python train.py --d_expert=32 --vocab_size=16384 --init="normal" --decay_shape="sqrt" --final_lr_fraction=0.05
Below are experts of layer 10 (counted from 0) of a mixture-of-experts language model. Rows are named router (the router's row for the expert) and show model dimensions 128-191. Each number is 128 + 32 x the weight over its row's rms, rounded and kept within 0 to 255. Numbers have three digits each.
Before each expert's rows: a language model's description of what the expert responds to; "gets" lists some tokens that make up at least twice as much of what it gets as of all text. This comes from a sample of Wikipedia text that the model never trained on. Tokens count by the router's weight.

# expert 1
What it handles: Word-ending suffixes
gets: "ing", " of", "ed", "it", " for", "ate"
router:131168089173117180179141150119113132064190144171105156054150120117076136103156152136115148125158169114151156133182091120102132149080078105167132131146149090130131126154113180106140133132121084

# expert 53
What it handles: Closing quotes, object pronouns
gets: "\"", ")", "'s", " he", "'", " his"
router:095121109099160143109182103132116096095090160128106114102139146054060172068138134074108116140129196189075151150147178174094110168099122143143145165056136108117139165146102158149111137154150122

# expert 28
What it handles: Word-start fragments, quotes
gets: " \"", " c", " p", "-", " b", " d"
router:150108110143090089073096096130176061103091151100174135169172117161092146137102152165126091162111154148132095149139166146079140136089058079096072176047060121105131120142124163096158134154100179

# expert 58
What it handles: Ordinal suffixes, table cells
gets: " ", "th", " 0", " —", "%", " South"
router:144126147121121161177135128107115141083139129162138123108135155176107059156135180092091116146157195149139131100085157088113110162093116137143149186146073115184122065143128158121135192111196144

# expert 48
What it handles: Commas and relative words
gets: ",", " and", " that", " which", " who", " or"
router:082150092162125134103172091115176173111088144137061108170154161060075086151143133110095130119120159114182173114147114119134144110102114142133201090072024088119125081113171138116130153142144131

# expert 46
What it handles: Line-start markup tokens
gets: "-", "|", " |", "=", "===", " "
router:131125113108100116072110155126123093012160168126175077190136137108161087104136178135124089207104139120090109165200102105083134078116097096110086167107096124192092111119128197123132114146129169

# expert 4
What it handles: Sentence-ending periods
gets: ".", ").", "2", "1", " .", "/"
router:118117137121166093109164137136113128130100120089182174126078133097099152062131159071067144103122140073054082154150149142126100098098124130098116146122076114130149186161151151090121127158113134

# expert 47
What it handles: Of and prepositions
gets: " of", " from", " by", " to", " for", " in"
router:078130111135120152171110139120146109102093145119106077094175071128090154068125151118115145165116166069159121099185072164124136099073075116118136174178153101136156144101167128137140156075074116

# expert 57
What it handles: Hyphens and dashes
gets: "-", "–", "/", "+", " +", " km"
router:158132125107091127154155124130149137103074140146165094089152137143112155153123143133146164126121125111107119115120092153101089149112118153115053168120099083126119153106093195048116158226143123

# expert 14
What it handles: Digits in tables
gets: " 1", " 2", " 3", " 0", " 4", " 5"
router:163110119172181057106141083141192097135154168136221065150127143116106100130148143090078112107114183134072178166090067168089080091139076090072101138117107099161140169146125103069087152099171132

# expert 59
What it handles: Table pipe separators
gets: " |", ";", " —;", " =", " ===", "==="
router:175151130110093091088155152125112074124084126143077161129120112128111129133145138123091119150142116162122137113116202111055080097094074101139102154117171129149129084089080146033116128143092136

# expert 52
What it handles: Articles, with, taxonomy fields
gets: " a", " an", ":", " with", "-", " of"
router:106182131128074115130119128129179154076101089134150124156136100116092136078128115145124122162127149074121138144119162074075093147085084121088089104110098114106172127138107118107098124140114157

# expert 29
What it handles: Line breaks
gets: "\n", "\n ", " ARG", " U", "\n\n", " ;"
router:172123085067155120127102053178163147060088165200148143122092131112099166172136110117139166141120171109076154110164128107115120139102085096130181107100102072127121134107169122088071195188112085

# expert 6
What it handles: Word-final suffixes
gets: "s", "ers", "es", "as", "os", "ors"
router:093170120143087173148172066120146109072101107136106117105183138081135156160168141096095137156136113194100133176110095145087100072136064112105146194127153123098100121142106133138151085183168121

# expert 8
What it handles: Quantifiers and counts
gets: ")", "%", " two", " all", " other", " one"
router:114151095140122099186185085155120143079074125125095142145096109164141125155119148123098062142173093168083140174171058107155130151178114047136071198143032111165139108196101169059113152096176086

# expert 22
What it handles: Table/list separators
gets: " |", ";", " =", " –", ":", " -"
router:149188108096107126121152148145120126128064089148150091222121089114101156123144176123100112162143188129126151097136147101114097123133094136128118102103142108168175114124110108136083138096125133

# expert 0
What it handles: Infinitive and purpose prepositions
gets: " to", " for", " by", " from", " with", " after"
router:073163105133069140071141125112107106165153177101105109212151112121166161114152195122135062180101128133125135133117099149114139147080157154063105122093167097137156100112125114139126134116137244

# expert 54
What it handles: Dates and defining is
gets: " on", " by", " is", " On", " December", " was"
router:109115115113114170191131088110158146127118111113129165188101124137082132128181107082127135181158229167176079145141194073093135092127106141134154151131170122150138186131132140132157131167114100

# expert 43
What it handles: Infobox field structure
gets: "-", "\n", " /", "=", ":", "=="
router:200099104083194168142132132130134121097101127130145101113112095153163147105139158110110133110169143086112095123146187138063089126120113026111117110146146101191141179084154194175063133096186109

# expert 24
What it handles: Headings and sentence starters
gets: "==", "===", " ==", " It", " ===", " He"
router:146132117124182130125158122093175086105097124151157125155164129116139190135125169170165070152109175114136097129143143115127145093114096121187121149104069147139117164082140077081125118154109133

# expert 41
What it handles: Numbers and units
gets: "°", " –", " ", "2", "3", "6"
router:091094183134141125105143113230161169142093120131131122161162103152129184143161148121134140140145132096120078110080105174056090078096077103121145153154095141128140155088089123066140149129103168

# expert 17
What it handles: Table header and cells
gets: " ", " |", " 0", ";", " M", " %"
router:112158193139091074120123107101133159069109114123122133114131166111118076131097167076133098196154103115109070100102170039127096131106068074137104121095061123119182097128106149084091159156172166

# expert 13
What it handles: Parentheses and commas
gets: " (", ",", "(", "),", " $", " ["
router:121185154177089169119134110121145123102086131118146128091141111106126154137195149061111184093104199113141142120169176096127130111103113153109120153069082089119128159097106153101064150090120171

# expert 39
What it handles: Slashes and opening brackets
gets: " (", "/", "-", " In", "–", "In"
router:108166127106148217173150082131125093134123127142194078153050099104110116154111116090096053136129153081068120104088223116145102118113104154115104170177110121162125126151134175092162133147118144

# expert 3
What it handles: Label-ending colons, closing brackets
gets: ":", ")", " ", " –", "):", " -"
router:086152143122060152094102178134116154037103128061177103124130134079131079095146126141100156142160147130127153135139116150124123138111103125121132161080122111095138170132129097090115142087146166

# expert 5
What it handles: Subject pronouns, personal names
gets: " he", " He", " she", "in", " they", "en"
router:125172099145071179075103098146154112107088159157121093148110161085110106131131155105142152118142147142012218164114197134134120117132075157131080158051112116119076126185040156153124132151118177

# expert 15
What it handles: Nationality and agent suffixes
gets: "er", "an", "ist", "ian", "ic", " American"
router:118177122116093130155112096115129095078142097090104104124140166121089157135176145154111149150172129161117180119163076143119134072079097150126129171138107127145086087153115109099084145082080130

# expert 51
What it handles: Digits in numbers
gets: "1", "0", "4", "5", "2", "7"
router:101131108153158149129139150142115099132120167106139064193060236111149149125082107125106109164135151137110160154131088109149090142141129052141148160121149156200099158150099146073087095131096140

# expert 23
What it handles: Quotes, speech, taxonomy
gets: " \"", ";", "'s", ".", " it", "a"
router:110128132080118101071170065137159129101125162093172121183123176189136177160122179151113163174104085121073158131117117103107121085144117061110098124170141117192128126145167120111114166141128192

# expert 20
What it handles: Commas and auxiliaries
gets: ",", " was", " is", " also", "),", " were"
router:065152110124113109074189060089154115099076141097137130158157172088085044135139134152098062176109121149150128111167097123081166095150154088127121154034117108157179106077150156077092128112163176

# expert 60
What it handles: Infobox location prepositions
gets: " in", " of", ":", " at", " from", " to"
router:101158127120147226130149131141128127113099137118107083117117095126132104090107125104044152134157186128140151120167138111114110149069085106146164195079122136098172101146160133112118121136192108

# expert 19
What it handles: Years and dates
gets: " 1", " 2", " March", " May", " 6", " 4"
router:058121132127096126153155143140189119153144138145132116125114141147116098064103164127061129165118146201156109223126089139140082089084070093096191161143163158125138145160059155035107129114128179

# expert 10
What it handles: Indefinite articles, quantifiers
gets: " a", " an", " one", " following", " more", " "
router:166105139086088077170185128136148085072098102110145111118123106099110063177093149139057116181148093126113126133177112116125158127140081137132158163088117120112149183119090135092110168072124077

# expert 56
What it handles: Table separators
gets: " |", ";", " 0", ":", "st", "th"
router:127149130094105162101104135116135060077133124118109126158106121139154151118139248106130085139138143147140090144168141111136137122159056121135086155075153106168130093111145187061134150095100155

# expert 32
What it handles: Capital letter pieces
gets: "S", " B", " D", "B", "N", " W"
router:089174160151086151128097106153185121142122179060151073147136149093098148092149144116160134175132169074061102158077130116102123177128139099098146176118157104127154096142128174078108148166122137

# expert 42
What it handles: Location and time prepositions
gets: " in", " at", " on", " In", "In", "ed"
router:119163146136192141123153177116141108089074136143113079141155121068133123172127153132071080142159173138154108125147159122135120088173076141152108171079143151127147047109146163091138118154141113